{
  "n_layer": 10,
  "d_model": 320,
  "n_experts": 160,
  "experts_per_token": 3,
  "d_expert": 224,
  "d_shared_expert": 256,
  "activation": "gelu",
  "moe_layers": [0, 2, 4, 6, 8],
  "router_score": "softmax",
  "normalize_top_k": false,
  "routed_scale": 7.3,
  "balance_loss": 0.00421,
  "balance_bias": false,
  "router_noise": 0.3,
  "init_std_router": 0.0157,
  "lr_router": 0.00173,
  "n_head": 5,
  "n_kv_head": 5,
  "head_dim": 64,
  "vocab_size": 8192,
  "norm": "layernorm",
  "norm_place": "pre",
  "norm_eps": 1e-05,
  "positions": "learned",
  "qk_norm": false,
  "attn_scale": 0.125,
  "tie_embeddings": true,
  "parallel_block": false,
  "init": "uniform",
  "init_std_qkv": 0.0538,
  "init_std_o": 0.012,
  "init_std_up": 0.0538,
  "init_std_down": 0.00602,
  "optimizer": "muon",
  "lr": 0.00136,
  "lr_mult_o": 1.59,
  "beta1": 0.93,
  "lr_head": 0.00773,
  "grad_clip": 2.0,
  "warmup_steps": 200,
  "schedule": "cos",
  "final_lr_fraction": 0.0,
  "batch_tokens": 131072,
  "seq_len": 512,
  "doc_mask": true,
  "train_tokens": 1376000000,
  "steps": 10499,
  "dataset": "wikipedia_en"
}
Below are experts of layer 6 (counted from 0) of a mixture-of-experts language model. Rows are named router (the router's row for the expert), up (a neuron's input weights, with its number) and show model dimensions 128-159. Each number is 128 + 32 x the weight over its row's rms, rounded and kept within 0 to 255. Numbers have three digits each.
After each expert's rows: a language model's description of what the expert responds to; "gets" lists some tokens that make up at least twice as much of what it gets as of all text. This comes from a sample of Wikipedia text that the model never trained on. Tokens count by the router's weight.

# expert 47
router:076124128095167149134124167138045111117157158120129159100116107101090158120105097138107157122089
up0:149146111144113126162093125202112139104137119156138144131092113099153188084093102080131148121074
up1:211077079168070066098144058105112176123132143091101141197114139092114114116186138152118138113195
up2:139193172111104149140142109134127112203114117118123134141143112113121160146077150113008134158096
up3:166149203131223148184110144128144133130177144099142099156192210132183104135095184109154135124115
up4:109163053111120111165105160179118173140117126152140169127160062092119106115164112157130126117152
up5:133095164117142157132138096132069113117103066161137098106208135124170107156139066091141170161041
up6:148168159119089111127140101136129129144166124133142162090184172152106127098157118128142107103119
up7:124133134158133105095111107120094097159176084083127132120127121090141037051137089147176108081087
up8:159146116166101131137165151081220145144149105159122095129117125173150122137126106120065055104119
up9:147106083132159069108149028144161089115143127069144118137084078114164107156124175151168094094156
up10:119082122105091105132102164101160148127156103128192173149110115131121116108149144083115103104158
up11:144147176143105169157021154148092119103117156159139104128135167126164106142109161136117130176088
up12:126117048104049134155122158147166088143174155155103143060148143116143135120109096095139173155144
up13:126218132110113097150140149151144071142116135105169016131131177160145151154120072190106087108140
up14:104133117099138175166143096167217181102151087133130076131140092140159131033125078093130109076177
up15:171084141119162106080090100134148061081108087146122146103167199143108132153072144075125124122088
up16:125146130136197138107084171099114132165103095109102111145110139203139114111129157101108140170096
What it handles: Leading consonant pieces s, d, l, h, g, pl, fl, cl of a split lowercase word in prose, as in s(aloons), d(itches), pl(anning).
gets: " s", " d", " S", " l", " h", " G"

# expert 25
router:169083076120152173149190099102159178147103156125101075101094095128097170119154110144101103124122
up0:109067083066133121203086160111170090092103131103167184106095070110088137147113157063114154172073
up1:108164072085127114125140145135077146104159161119137042126095148101155163110176110138125114142167
up2:123091130090157067144128143121165078153184078149159117097130103132139151159160130166162098107123
up3:051101079127109108163118094131141085109177120100118123151195167143177103157110157086148061167121
up4:161112081162194144124111160132165173041150140137124180214104197131073102076164048110160122111162
up5:129140070097128094156145153140141136143136104105120121133181107173087075210148140156140117119114
up6:149155159116122206078128152166083130105084143151128135114137127119163171077185167138166077045110
up7:121055136120123194147108084114146150151120149109195185145129154063095144126143131143129106161143
up8:149148067133160075121181165082156180133093049058103126172113107157100094097139078125127097112101
up9:146082125138140129180103188126127162202082132142113093133105111110154152105119122149154165113104
up10:147163115118110120121126132163120076096145151118054203072113094155121085140156132149141141177084
up11:134130141088138086118063154089110132096110114132130166142161103109165130108158131120160127130057
up12:075123148153133181154174046116071071052089173166140174139128115148182097142106153135153163202082
up13:150059127145098168067068172150131147068092154110120177071122107159128066072141130142182138120136
up14:064133158112097133140185112108106161115073136117151123157122212115139081137092174158162179117164
up15:114138108140127134177164137141182151134118163121154139149091101192128104151139119157133104114139
up16:111135161119084125071157185117102109142147115114110113153125169104126185114141100180088053070140
What it handles: Third digit of years after "20" (2013, 2017), plus endings of Indian, Tamil and Sri Lankan names and places, such as -ur, -an, -pur.
gets: "1", "2", "ar", "an", "a", "al"

# expert 61
router:112129153104203160090164090139188114095083166111107078162090174080172129165157087111127077141082
up0:125168160113109081109149138131090060076113135075142110112021120140168177138134069188107138126154
up1:105127184075147162148139128124097118156158126136168135175160127080135080082108126088113165109136
up2:100155086062180096196117115100110196154090102118104127116159138165118149123115130186127101147142
up3:089154205131142107138136157129115151129166062127181137158096091102145128079162032102145126180121
up4:132134124185098135113097120087155159193139147150115122167120102214141142184123076176111165103107
up5:101129129133171185127141170091175126118084109092097116086101149155103151096153118123127147128136
up6:117123142164165144121134107147175187142154103148181146096083102091149093175117116108116078123173
up7:114165169141101096124157142117187141111136171115122145156161189146127123142147130121110218140131
up8:114139128110119113087088167160167134119155117134123093166152114171105177123146095101092110144164
up9:137139154090151127153122140123103124112106152140138137152192120153137121165152119120072129092138
up10:105144167145120154134115101111095137117128117128121097130111068157129099128079151152088060100154
up11:122126118139140156103087094100138188099112180128097139106115126056080121125096084133157132119166
up12:166114078165168084178162188141151177138141144113121068173056133121113150150150182130111137109148
up13:029128137149168093079166157120116188115135158182129125107107151147198169122128098129163090082137
up14:147169129139128144101121117131085097145124178113167139147131118101155140133160169115096181112153
up15:136180176126128171169088144132118167123143161163131130058168153172149140185070175149137132143166
up16:178190132188101154130101131105103096071105059167088170109127097119060083088150078133170120066126
What it handles: Single digits of scores and statistics in sports and results tables, e.g. W 49–35, L 42-46, 0:53, 61.38.
gets: "5", "6", "4", "7", "3", "8"

# expert 56
router:159130110170131101091156138163047163130140137138110097115180087162134131204096125105133113150152
up0:115153172102108108094164120121090092083128153160128128108163086149181146046135163147179088103135
up1:085102164073172109146140115101118145136130170131105187149102117133148127102129102148166129150099
up2:094125158096154067118126152110093106122194131090058153177108156121190180120110100145127185146105
up3:071056137110109073153172107096108158125201169116066201096185091131102146159107110112161075118106
up4:136105162112109177118141152075134143101135126108148142066097106114113136161102151192127071101181
up5:090119169102101143155146173100113108105110120130098132140146143127096124174136136065095112098151
up6:103134127103118114131123149117125162168226133152128113113151107174134181134150105197144176135102
up7:093096108162114124170108146116105100155114114111093130204125137160148084145143132120144157094115
up8:146170110145083107175131063157099079097148126118112148171094066143175172064130139153061152084122
up9:096098131130086105172141118059103128100095068119092194090119126113178170103175127094109133133137
up10:164144105108069108106072135175116067111068151111145139160160094120105080127144129160133170115119
up11:180091143092139167091130191128128172204117171080085103168124086110082094140113064159194082130126
up12:093121141133083212142090125137124098134133166052146123123163089106114138151074066129157160119144
up13:178148055137119070120144086136145110134125124056119161137099110131139134119055091168071150180123
up14:124138157154094121117116084076131061103156135168118195150079136089101161191147123151121127074112
up15:143103085143134140151178128116166074181154082083086149061169116082095115126121110157156103114082
up16:126160150103094169155128114120080176158116154105106119100179115130092106156137144078186161129122
What it handles: Final pieces that complete a word after a short start, like ue, ack, ore, are, as in Tr-ue, St-ore, st-are, P-ick.
gets: "ay", "ue", "ack", "ore", "ain", "ide"

# expert 15
router:163132187108093146140185120124137141152152100162125169147145198155155111127116156156117122077099
up5:101093139178184180179149119108116125062142083159159137085106052150074136148092067123110119123139
up6:158128104141126131107158109121135075133137132158115090162124108100175122104147096148109054153113
up7:163117152097153161079101166101113155162116096110114094143058099145117154155165119115148170141135
up8:108140170128116122078174158168080112140045173142065160179145078123192171114115082100077131194156
up9:102153124177138109131187156116057163106104152122140132071119062151201163110176183150135121150153
up10:231176150072151124157105114146128157137171172094114146177155143085126134167097146099063133189159
up11:075137112148124096150120151193137138152091130093149157105110086161072189103133137065114083196127
up12:151123143084154078127106118136141108115156127121031154184176204175154082117134108140133156128205
up13:131111114159101099087084192113084104143063150073113134136094101137122144117164141126125110074209
up14:134128151088126174101137126115139085082156190145142147102153134182095124166117134136078127060160
up15:091108120088113131124081115115093088106066106113098119186132142129150159145140143114074136155161
up16:078142110156126106084157119163075132153128188136114107082117134178110085108145144109102112128109
up17:216123094178163160108152143119084096192097155144178144147166134127108181153151142103122139147074
up18:104094104127081159226117110102062123127143153112177128121117137133138150094178122134123112133108
up19:115127082180070134064089203114135094068140102156164120127164076143113112121132113167167159097138
up20:153109118097114157162134146135134195175124125127142145167058143121106118192138082182176150166112
up21:097142134177136064123177201083184147108157152152136111091151130121108129147181110121150127112099
What it handles: The == and === heading markers around section titles, See also, plus pipes and separator rows in wiki tables.
gets: "==", "===", " |", " =", " ==", " ==="

# expert 12
router:135084156161110093100093163084079148119083083125105186110174125160187121090124130120123111067135
up0:103178091131185132128145101105169173122146154145137192108066128108120074080139084169125149177150
up1:091091126132130201148119151092170068091143141135130129133134149117141110110070121128148106111097
up2:138131114151107140150123110099130103154099102122150182089136160087113096128139163152116143175138
up3:197108154125090192154101116171094110143183114114156072097136130120158078103076084104087084021124
up4:127140128078078137075142087130150093166129138111142146077123140125130125135124075142138206104091
up5:143055132182115136141093114096150165113132092155149107082151129193139149121100178119156109121158
up6:141138146110165105163099117063102084120114174185137094151111120083081157157201098133136139164163
up7:147115156154117160088120120146144120093211090144150121122079115101113145183137141100173070069096
up8:125108150088144133130108120122129123122105138087145137045094197178150057112191150148152096087161
up9:129097171105116106165111101117171096228077064190193082189076170136101155132103144148116107151076
up10:158054131181091161117119128125107057185150098113105123159106127169124112116146147109135121127090
up11:086209159129140119148085083140149130209149076124145132117132113077165119094142123181159156125171
up12:128142112084124142079156122156137105082126073143091126152145095142097092142058118051074122187083
up13:138096126143110156137118142169130125119093154083116132160137203136154170135139083101178101158166
up14:102107130144115147114174131158143178137126125208112103130098145129117096054103107140135086178185
up15:102111111129106114115152095125201106125158114133094090127131143131137189102158175085106151153122
up16:095124163165201128125167134089195140139111150079123082157161092148128138133107108114184072093121
What it handles: Verb stems, inflections and particles after to, not, be or was, such as need, use, up, moved, -ing.
gets: " up", "ing", "ed", " out", " due", " down"

# expert 3
router:167174174062111099150159148139154102151148092179141090129122109098163154144103109097125121152087
up5:090127141167188155121129108142096141155151144146077096089156185155121098078152147109155140138065
up6:124104121101055074161062157114134121171103146185153138135134118187109104119121108095167185124085
up7:104114084082132134121130087128123144134160156139141158113143114087098096153126070076151097117116
up8:148142160050106149125074138137094094019132154152127081098154112127116099134163114121122203194115
up9:181095102117132120153203130096141149129132203117118136079157151152123145127134170110162094130095
up10:109124096097113142156129128097090124204094120189094148143131137152076097057113080077188138108122
up11:075117087082098131143114120163158174114118149073150128133112123161113147157180084084148137144086
up12:131125114145108130134151103121128149102130091170112131094150163116084154163107157118081104075151
up13:138062157125153089081067185101158168140086135095153132183114096187114121154091127097148111160161
up14:136079118090159090140089130108146121176171218206097123089103114128124203135076137136109159110110
up15:138183069126116155135117144084136103090170109139069084105087142115169134087175119135131125081101
up16:134193173060076184128131141117075146110158101110193132131161048123168159091096126140167152093140
up17:134083090049125078097176105137147141140099161136087103171131102113131183126105179125155177085156
up18:131183093116103104179074130116103165073223165136142158083114103141152121098130070167119125115070
up19:137087107104079146129153151131132103167179161159113186152046180104111127125169090074096148127070
up20:086108076097154146122157124081163163088140172102117107132119223152087089177144105133089097117121
up21:036146145191090066125174153079089118088151154176129177157094137124027109110122111161103079132105
What it handles: Pipe separators between cells in wiki tables, especially sports standings and results (GF | GA), plus semicolons in inline lists.
gets: " |", ";", ".;"

# expert 40
router:130087119090176130131146128118185063088107178083161123201120145103152145184098169068143054146090
up0:158106104140133105117148108142155162166125174140058160057113140100120132119198178088128063142094
up1:121072145143103141128147089125101112150153102078128099149132125098160106142184153120061178110136
up2:017147152195106124176106109170097078148172206156137138036128125102070135133132166149181126120122
up3:119143099193134167127136126116157152173183152094104124060144124106059074124133114129097137160145
up4:152122109140112151143162167093152212171134125134182111194114104120108153158099082130110129152126
up5:102140134095177170122107114117170082117122113118099110117184156130143134130095118167151103104168
up6:099121127116073136133107157135107105137048151120147150173148167123118150145140113129095122160091
up7:086140170101090196107074077121182071132128158155122165152143153130138157123127129150158122148084
up8:123155128092095149148105134099158142118188124143126143041119086120115085158117077161146121114096
up9:074120118146110108147076114165165062124191138130096131106116112119100099104095112139198168123106
up10:120162143153179205125071124102086053084172103119158153083154132150089134077095133211165136086147
up11:176105118093101125152096102098151172161135148046140127116086143182055147149069125125166168166167
up12:111163103120196101140110072142171178144083121132088144137078143100146138099144120126158141104116
up13:094079161106151131146159185141048144108129166068194108140093140131173080117116152110166090143150
up14:161126108146113150110153181116138082122084126164138156165107103159124142123120144136070103126163
up15:124164140109189098094155146097111110058110117120170081105146125142115060097182173140179118141124
up16:031159112110060095158141075104119126083081108159121086105071092119130101132090087141098194106121
What it handles: Single digits opening numbers in sports statistics tables and score lists, like set scores 25–17, goal and points columns.
gets: "1", "2", "3", "0", "4", "5"